Experts of a small language model: vocabulary 2048, 14.1M parameters.
Below are experts of layer 2 (counted from 0) of a mixture-of-experts language model. Rows are named router (the router's row for the expert), down (a neuron's output weights, with its number) and show model dimensions 64-95. Each number is 500 + 25 x the weight over its row's rms, rounded and kept within 0 to 999. Numbers have three digits each.
Before each expert's rows: "raises" lists some tokens whose logits its average output raises strongly, later layers aside. This comes from a sample of Wikipedia text that the model never trained on.

# expert 69
raises: "et", "or", "ig"
router:503533517472461552475514493497499481453459515484522476452537502490490473480447516459458498492504
down0:493501481500536487476514524531503479488529495536465495569506504466462442524482517548517497483534
down1:505494542466522506488497496483497467497522512480482525533503479510489482546480506507525512523490
down2:526497519505521489449518479518499482531492527518509486505463497489492525560480517480537495509420
down3:491509524458468457521483536496548475515502510493512506496515515472512516502423470473494462535522
down4:531483524521492451511494501480481525476475502466492497507523510507523502550543500509489457534493
down5:509505509483491527525508470540519458503486493483462488483533500517478471487513489476452477493481
down6:510485548511490523500498501520495494523452522517487494518519503521511480499475491533523458494499
down7:508474499493514486504490427510513475494498481473481484545487459542497482473499517530508471481505
down8:485548502509473515510500455492553505507521500469523494500446489498457523547484485530507468436448
down9:512527541508490510494488487521495490511486507516510477523502542544557487507482484537517501497473
down10:501497530546544519543549547518513540476505508488456484492496501513497537564508504480503462504527
down11:452496513495493459516511520488494495533511450505498504525479566471523494549466502438504498518529
down12:446450492443515452509517485515425482501530543489523506554509464548472512479499544482510497469532
down13:520521514457508538516477481500532488497534468540541509516491486507543502525520526537501518455523
down14:464518473481570509517479512519466517486531522508483503515523521524501511504484434489481461438532
down15:501484507523495482489486481520488528512478523477539528519485492509498467445536516520528502510447
down16:505507458521482522491459515542490524521487482452485503469507547487471449504482504460521471513506
down17:512471514546551489440490514511508462529493582515504488513502495500526457517450544496525530501538
down18:500532530507495513524529492525476533484481497467498471517503490543482500494485477476521462471508
down19:456547522510477518497490460525502529488509504491532499486528528514491506546494520449514466488513
down20:471455464520529504554509558508491516450513456475479485528544485526442493529450475449481529502539
down21:535523470521514461493483502483508483491476451510528525538463503501522502492490520518480494494487
down22:514488476497506559503500531524554514516516501495504480492517507500542497447504509497514510461468
down23:502450527521494505477475523504470515480533511550527499465492488521500522464472503528544516474525
down24:518478500484476439461551473479502475488460503483490501493488515483517487513492490512500509511548
down25:543503498487499514528504510483544498474504500508519471504490458488488517515506475482489479522503
down26:479514508491498493413551484521513540483465496519522522460498545519486464459511529538487515470508
down27:533518475467484549495497529529553455511499495446498468486506520517486479561534522543482453497484
down28:517484523510487528501535546474518505465490440509480514487457512489487471490482488527499561477471
down29:451504503519522535521478473497505563547505504479485539510470474488484526503516524469503523530462
down30:486529492524481482486469552497512519475550517508546517470513524514515493482506502532487510518497
down31:483496492500449533518505494493500519513460519487472487505482488530470530487495418494540515509475
down32:493511472480523517523503508541462481497515478511481503503489516485509506497466506532476508501486
down33:513501499501532507505444497486486476448480461525499501491498484501489499490482457510499527494514
down34:532484507543459506504507482480501477540477485519483478550492483518472475544476506482541498515486
down35:542504503500527516508507479518530519539495509510447503458540514499538524493458524507479485504495
down36:536495524460525491521446543521498530471499509478525489469505495491495501525519496430506464525544
down37:503551489519510510535507493517428559525496501506506474522491534482511527544494492493491486476507
down38:559523451495515544533512472462509509525488479491482526513508576473459512475488489558545490508493
down39:493526494509449515489477473497492481475521491547489517500489490525561518546457552475479510546503
down40:510471516528470496505508502478519483497551542467464444532537523538495512472522459506471515497502
down41:535472510487488481499488472512484485458474490548508515472457541558531471484511499550479499468495
down42:501492450472468482490502477458480479479531475459513508518503471464513505463512527530501539522483
down43:499524486551463524471492470497514521516504538518509476556517461484510486466529493482494454528512
down44:450489446493510554515517515527509497485493538449524475498520523535538488483528475479468478479509
down45:523460497536458474544516486524515513528533518505473532527520487498424518492521457529508437507525
down46:451498487495540469536493492549503528533483494469517484455486469533519478503474466488518531516507
down47:477477521507456517522448462479456496467511498513509462494503459547505505514515554529464537488503
down48:490506496494506506510477474480481532530516556492538511509510531480482460515530520519486509527530
down49:536487523490491499472469541490475443510483492543487500533481491461499529510514474527460480527469
down50:478507499499492501479459483542469499544470505502491505556540504511521492543503543492494500477524
down51:503520518502514507562552546483476548465478498468513504473521468541483490497540468527470482506491
down52:491502486544531503520488532478473493491538510465502520494446462484532475524553507494517482479497
down53:534477463496514480451499491513478505510478471494514500505488521491503495519540553490533502540488
down54:497500487475499507526492503496516516443497536520506463472489480533498469477561477499509498515517
down55:478471480494511508503489480484538538527446528463529504533434522534506488523482508533511523513508
down56:528461492519499457543479493480503489498540502478450539441499514486509487484520507483519476536480
down57:438477482470485505486522492505479495529531516484545537503477504490521517525493512498457506504503
down58:545501499448485496485533478507491518457531471467417489485529515496524477499472502496532499554521
down59:482558491483516471500495507489507498509493542454484524518476467498515522508511493424512471485536
down60:495527467485513509475500522514467451484518483457457474489512528447505518546504505471509517509515
down61:516549534519532482487497534493520499482502480505494507446484460484493518454481493496525525453530
down62:488499485497529495513493513491453523502510509493491523490506496558485469538503509530470516460510
down63:557513458494512473548510514468472538531528526482511500509470505462525528513481435485475478499470

# expert 42
raises: "s", "re", "y"
router:527515486462478504530457506515499471490528537498497508470512478491509487455498535485493515475530
down0:433526490511509496542507510486497509520504512480497463504566504478480447527486515463471488481503
down1:477526535518484484531572483512510511443495534490490519446520480511524519508518514493482510418513
down2:550516500461519486510454573488522527467489555503468544467478482512494500490478499498548459492496
down3:495515511528503502466490493513488535487522528465532497490503465446503523532532483539511487467442
down4:500496516496590511482455524487501435535455477479488503479491513522522496557489522520482448514510
down5:472486505486458492448529505469477495476521518506542495483524515506478534464508539505492499476528
down6:539497542493491495531521427515492533497532473556500484544486515526462508492473435506505521482507
down7:508506491501494486475535534491461505483537481473495472524562471491520519519536483499502483536475
down8:522490529477506476482525513502505452505514506444513539488460518517454499546475523490475474492523
down9:515488484474515464445501468487537479474468505512504485544498487532520554522476489507466521485536
down10:494518502493487487504469472498516517527514459460461537452525532490532494511507457503507488442519
down11:553479466493487502482510509448506511518533476515537507495469518495462494518492524507506531485517
down12:528518498482501503526474477515505475470536481497523496510505485502516513487453493513471512473450
down13:531484526518485488540522500520524506507491522496484487495474495519507497495458464441541525526503
down14:541526543494492491482493545504515483475514487520525510500500512493478503443475527530505513508460
down15:486476487523488489525507520524493493475475479511505524476468521474456484502504509476487479509559
down16:487509483540562465487478489512487477489470504467456474475493517512503474537495519486500521494460
down17:489462524502530506495544513544503529524518481521517531534482488494541477472499486510499523526499
down18:508487525473519486505499513504527487526535483515509534505477490521501499505483473550479476508522
down19:473482461503525514531515504512498501458475503507510530479479519475527472522497486534542535490493
down20:452495535497468509489529516522528512468476522473502527506498462509515505494478527494495506504540
down21:514520531492507509520482509504476494478500549480504493508494466520518457510515478468496571507493
down22:477479521531511496472510517483534503497500516484519463534486489527511493485517531501494505487502
down23:492546500493528485521495494502438508469526521500507439481497466509506496458463548525484562508489
down24:542513486526444478531495499513545554563461495518516489485520501483551504501542485496500492532471
down25:499465522519501458492519483525486510457533503466506535556535474531534519487523515515492484476522
down26:513501512497491512505478544464485500481528509532490531516532500463519480471567511521496523510495
down27:526492472501492532463455479523533462503482497500495495504495522457483491509486511492485494510516
down28:498483515500498499531501487527485492542481507550492471489493438500502505465490510477503490465513
down29:512512537501470507530517511531477474488531530519498505513481532481479518490535492478527513480467
down30:508471512470507493528491518529479510501525466474464500497479526511492533496514461513493445486493
down31:527490478471529474476481492468494558476480483524475497502499521498533476498516434483571487510512
down32:520497495487542470523496453479509489502479515536521516476510536518506515464463537491456519542465
down33:509488474490520484536488494536461486502509502495509498511507484467490521535559476531494529453542
down34:489487531493492530511480507500524475492473572499457526474511518513543457513487506485521527493487
down35:498500496480564474520546500498471515494447489498482501527447529515525462533489520499509507500489
down36:463519471525491466460471484471471517540514486508477522503527505466477520529497479512411517472470
down37:496511482522529510491492507500471548502505476567489525484528469527519488494498536474558512494499
down38:478548518462552525478449462517491494539486484518470505515515517519463492492472504524481492534520
down39:497501497468483509551507517443498509495512508487510487473478515519495517490535495468509478473493
down40:478523506506517462531498516557502459451526506543500499512510536521499502501507507536510502510478
down41:506525502505496504513475519532563517503505483500478479470500493490488484532528507499465514490530
down42:520495543503519482520529532475549489492496482553493432480456545484495499503524499536541519492490
down43:534501516504510505487501511523491517540476480504505487531469497480485542512491496529493475457498
down44:488480523468505503487437523482464501518522510501555469495543468511510547488528443452461492524501
down45:477509466526505481484455518506445465509504528517481524523498480511516476503487485529482526524475
down46:503501527473472479496482521449498501481523502493497495533496501529519509509484492512479445512469
down47:540546501492529493488483480495473506490478471435501520516533532499495516484482521490471494491525
down48:502422472487489518453523452488508527496527492506498486522501498474473513535456508520546528531525
down49:494493518516489528499528484503506493511489509514489502479529483508511530504541517476505500510450
down50:509508501545466517480477498486443498523513476505491531531502507499537476530531521509479487468501
down51:504466510504506497478535492474510485522509522465541537500498513452492507503567441509541514499489
down52:539525461511490499499574522494505520473495494473508529514467459525501512512495446519516497514461
down53:477503532493499508524497493543513479502493484495505473521470495514515501516522528525528487488520
down54:488498539512499487492529469432509503507493492473472487523524489484502502519488469466507506489517
down55:466507461553493521476488480530543472512519508461466524515515502508498499518513452515495489510507
down56:492510502469492506509505526496524518512503490525470554486494482510484502469492496473501498542504
down57:534518497482492521534507524504490498514486489512485498471461501454483477490484498518532534511489
down58:481500509517503502513488477516504534489491468521497532498541497465523504484507466479508511469542
down59:539473507496540491565449505448470526498520502454536531493506490522470499485438502474509500477518
down60:466478495495514457520523494486498482503529515502499532443476499523451529503489497482490491549518
down61:497464467521458462528537544523501494461432560482494504525492456511499495498486497554519500524480
down62:478496486484473455470468516486459518544530508475553495469495482478512549503524554469490489504497
down63:468496493452501508497524511512520504489498547516510534479487482521466536502472528493472475449523

# expert 20
raises: "w", "hi", "ar"
router:456501514464518480474541508497502487470519496489474510474545549473483506491517481475514514488503
down0:428513516466487508492464553496487489531473480506477522529519485519494534516467444500491511510481
down1:494463530535472487475529478485499502466479521458523491476494504495513467493526514461503487483543
down2:500520509537463495508555505489511475492527483513528511522477492524510483479484496470522496511529
down3:515511473506501501531505500501551505491554518498492469491450452511517486506511498527501521493516
down4:453498493552490517510505479504512511498530453496497450518527530515530496524462507485522572495493
down5:511468483517490533470542536483489467498504510461494499524506501486459497494520536484468506518487
down6:492462522475479460457514520511462547498517477475496484566526474459514499510557531478461515513478
down7:499569502512512492482527489545497522508506540445479471530496441516492488493500454482487466504500
down8:506542488488511516530498497493537510492508491490506481509522499535485548526523508532513484540564
down9:515485487489467512498491554509482484519483499505510555514495495489463525513489493523482469515545
down10:470463491467523524503492477498500502525501506511505464484473508488495520495541483470553454509474
down11:513494514476502526523509534503523489488529474542478491497493522464531446522454518500482505514520
down12:537516516516488514527495491487527551528480470473485459510497522499522481460529536527531496534534
down13:555490531447514478494514515516486511469511470532496510494504445503498496492503475506486507494500
down14:503498529486534505514523489478498532507475521476506503512529482503479555459485447514552507494541
down15:472493481523522517553512505473514497522499521488529456499478475539525494464473498497499485437497
down16:484557526489483502528516426502494493529491476501510516524506497510508522461480485510541476488490
down17:473535505501544491485531518476520495467452512528517527497455474508473530485489452466512497549510
down18:454510478476487505556468505501500476547475527478565498504511490553490528493513511525487477565529
down19:499491484536458524499462515548545527494508501513458521483488495486511554475523510470532530510487
down20:536473531533519512497458494437490463470516493497537533527517500506488453517497470473509548493488
down21:489495472528571504514464511512499501495499502541503489505507532490522467493486505496536523485492
down22:480540491491503550505528527487521513521540498478489531535495515516481499492505501529473498505515
down23:473502487495509442503527502478526525466501460497517525541519509537516531534482505520513517552464
down24:501533493503461487510488501523483545511523457507502497549481500487533482513496474505493472492518
down25:484459446514490518454511502505520505512491512478522542494497530540521508502543488500469473486511
down26:464484482453479501505489533535494500498493536509518523516493521510526476564492486493483499548474
down27:541488481458499477531482534475486518511486508495510546521526462509478482482479494517485494530494
down28:436465537528501539508504479538398527475499515480522487543510492497502521502486531478488510492498
down29:514499523475490513534489463516503566519499506513509469465531499524516491492562511524476506492498
down30:446497477523498486473494485476523499475475507467486510522528492505486502512528499512484462518520
down31:505489491527524531491476520467474495521492535501529535481505491500548551539468497525530491500527
down32:557497517447515466515467506521492525514492500510501517485526511521511525520506471538502474509482
down33:505476542463521562515529516506464504498484536505481514542546518491445526512499519534513506477488
down34:482480472513479492509466519516476488539518494469497447517478490482460477502493528516521548495503
down35:460499490493505528522465498480519478490538497496515470522508506504557525516500513522490504486530
down36:520482488535518482479499475472497516476520480549466519530480483523534528524519507520517470495531
down37:525523509527479527492547476531509456477498482510515548492482516495524477539477530464513481468456
down38:537506516493490523508480502489527503450482514467470525491490500503507517554461503486516514501530
down39:518541516505496471492510526449467519501515496472505516529543452507505519468502515468493488542497
down40:466507553519501509495546475468501486517507508416486539485488492486432533532491499460476487480496
down41:519490515502538523466505550519452459469475490490495501514485507470500494549508543505535519512507
down42:492500453476547546527480522478476498476453522456484481491515517501510526526481480455484509513502
down43:476482477492498466523499470491515502515489483471484521470491465534520495524453551529494495508488
down44:474501470481512491473503497498498515483531495495493501536500510524496490512483462519497472524528
down45:532499527495541494491479517497479510431490463521509496487482522494486514493489502504503507502518
down46:506507496489464521487466524514538474499493517471525485464479519539532467540538513536507544501511
down47:534470524469528471525455526519520490514540529477499499475525533490519493499467487544501527491485
down48:503498511518465495506544494456538532479495466462514490541514477526536492488504480512494506430496
down49:524474532445536519470499537487494506506530502497522507522501488478514488515504529505516517481489
down50:500551477486519465520491505505526500493472502487518537475509493515483468503535546450491484534497
down51:454501491499519507516516510480493525479537524462482546555503526478496503518483568521537459495506
down52:528475487504555539511463515478491447509485493525483485477512502532485492469482484504474501441489
down53:511493491488516464472474499505515486553498506516494543483521503448504463538569481567483482510524
down54:478456477492457509440486504543523514474484512492497542489479496516486481500505491492484473522508
down55:480501472520458498495507536491496528490509491469485507474508533473544497537519541531497540443445
down56:514485490476455483519507481480499474517480473534536485480495555547532516489477513477483531527483
down57:465501497514521507537495544525453509493483508505476497475438495482496493471488516497507526497481
down58:538489500497482497453566543484480508505472500495483547498550474518471515533455476481443477528480
down59:487512505501522465490499474555459454524481496519499499504484553563486532493543522494502520502470
down60:520496502504513546527505484511481485525509495414531512503496545520463461469515541519517518501494
down61:483526508536502528475477502503491462510506539511529476470468475491534496454470521510521470517469
down62:481501511545522508532507501525513503499492527481474482542516536558536502482546507502511495497507
down63:556533470520489513529510510539516513568483472490445548479505487499498506484527493490479464485485

# expert 5
raises: "ly", "it", "ent"
router:511509518487474489532519526537526530477501499513515475453519525496444506468486463476456512466538
down0:503480492517489515490510482505497500528483513494485497532452466493467482483481502515549454540502
down1:508499499483518480433526473484532524498525487492489540478482456491520468476469508499512496548551
down2:536482514495442523531495477466532507492487464519493499491544488489484539536514475515494534520502
down3:527485536518482424474497525532519520549474505471518489489478497524532514523541477496511488516512
down4:460490539479519458522500518486480468433496508530486482485443442558516515497530502557505481476467
down5:531498512475490498500499514474553483518556519425478512472523512500536525489474522492488494510538
down6:529520469474496526510474474487538452532511492516481464512530462466496467542471531513508476545488
down7:493468474480545496513495505507494489480487472487483484491538489532529537471486434508519553510481
down8:518516485533459530515499536465520510514496503492535525530489488504476509493536508482482528481474
down9:507492498525512471533492518501456548465485484540509510488488487527455556469498488470541490483528
down10:458503481554473485457481508457476483521458524471513486498499505514448514497473516495465501473511
down11:495554495535506477507478437461489537509497531524514546464515491470538474549520496482534473504477
down12:507513480479540502499534515525519547519484495508535456536471482526522533501469529447490503485510
down13:495513488454484498527488491533498457500519501510449476504508528499511522492481483490490505543447
down14:480443472485510474513518537555501519527504461512513530510529504513503503485534499522481526473499
down15:497499518516551493504489521492508556520516520540451518482475460501492492516573506493476493549478
down16:509527509497508507457514520545469521499467480528438511528526515524504557501462499544461479490503
down17:519541505516426474483507503499463530545483487509477536521513452437547526493525491496496506473526
down18:518474520524452479463487495495534534520472525508500545524506482547489519562486496485516456501476
down19:469480531461537508473497527513499515515479487462536515517509497500467496473523436524504488479488
down20:532535514514492528486476498513488443517489499521478526436507536521486460501469518500463480500515
down21:511523517497542477521509514517456496486455538475505486513473541492525470478482509494500527504504
down22:552533521457482486482478498452504501465550475577514475546506525470510535482510508490480491487497
down23:489493539484487501516523482468456462463523557503510510477481468533499482493534460510479541507510
down24:512515494488523497491454512541489510491505515454557513488528509519480536499512462487475505440475
down25:509481537501498499479500517499482552492500502538489497498517513483493516473483499461516506475498
down26:469506493466467505527499467556525508512504516455473482488525506515521494468501510494519509522504
down27:475488518541486461502538463521521492541537565443499537531525488514482480493541504532495527477495
down28:515469495481480496509532517469479464542531503505491488549491473496531501503470486500523520470449
down29:477480503520560520544505462474512525513501524501526524485500495502544548495510523481500500489528
down30:453461497505492460478531481539491494451527534518495526523512492496521535535499507483502508492487
down31:480466465467533523546518523466461485544462481521496487481529471472517461506512533520515511529525
down32:454543486516459516426525519489499504469445495519503480515547531518521532515453470492474537487554
down33:486504478540483482552469469496548504527490497469532502489538502515515496481488494527490483511503
down34:520502546505507514500484485501517533489479498473517537521488522478478499504456506470515463481493
down35:493484535510481538459491502493548514491454539511580523479438533451479484501512469532518507509487
down36:520545515553508494470459528499508542508503534476518501513460500546498515472508521467513456547459
down37:509472495478501484492485533467509551483529554458508511464526489505478477524513486466559468538519
down38:514519525539483501539476507511533522463473511482465501502484506482517525548508553512475504486478
down39:498511494536498494453480520537540517495491479479526487471508547483517539505472533520497493510490
down40:485449466464520512505501470482526503488508500538452480500503513492486466486487480534497543517466
down41:511499473495538477516536483526465523469469513474505469530539486542545515451486509503510523511519
down42:477489487541479502461473514533486503459482486452534549486501518461554500506510510513501470497458
down43:480505517544512506489514510538499500419459554475523468510552444528507472541533524492520540506477
down44:490529472539538457502489553497510473492493480475509531489502494493494510430495542430479512518484
down45:502473469534475508510492484510497538496524494514509500532486531516513453515503491512521509499517
down46:515476493492496487487515561518522536513501517466482504490498462468495525485571474504464501475484
down47:477520541503533510479515482536496524466493478494522489498499516490511463477518549502513520494459
down48:518480487481516494505488516483478486575531527504538457482546470509466502510503514482498531518486
down49:461499490474508465524565505517474463507450495514496508513501472495509541516495471523480522518493
down50:471490544525495536450474506507528452526467515476496512511505498526481466502502478490499491499510
down51:495490501453488478504506454518472514539524509537482535480469520533515479514481550516464492469484
down52:500480518526477550535496472528460541492509502490489505505497472504483536506498477508508529466484
down53:525470496501547516452494542497502490553538512513483468519475491473506538512522480498459467441472
down54:486531450520534517502498480423496496510530469464516473533482450503508555447478517518477514501512
down55:489520487493529525478484515502517516470513477502508470532520513489470484520464480518518495467478
down56:526517513483477524494514490491487543503510485454517525457450511555532493443490507517529463527524
down57:499474522475470510476517527482514524494483488484511511481487539523483514499500519541466512518507
down58:482515503499496485512502510556470482455494476493496553480538518469446481499490522470518491465483
down59:501504468498494530478479552496482497496474524493475537479513504434500533497475495475539426518524
down60:511523509484460487493533523525500459479507505501471502468477457519445522505509501496524526496521
down61:495497532529481491506549505547464514489507503507549509471488510485474528482489511509480514429508
down62:455463480512489508528470490467499451516514508521500478526545505460532509500522500482473524447516
down63:534459463531485487508478496519515493505518498499523475494485510473468483485492533545519513525519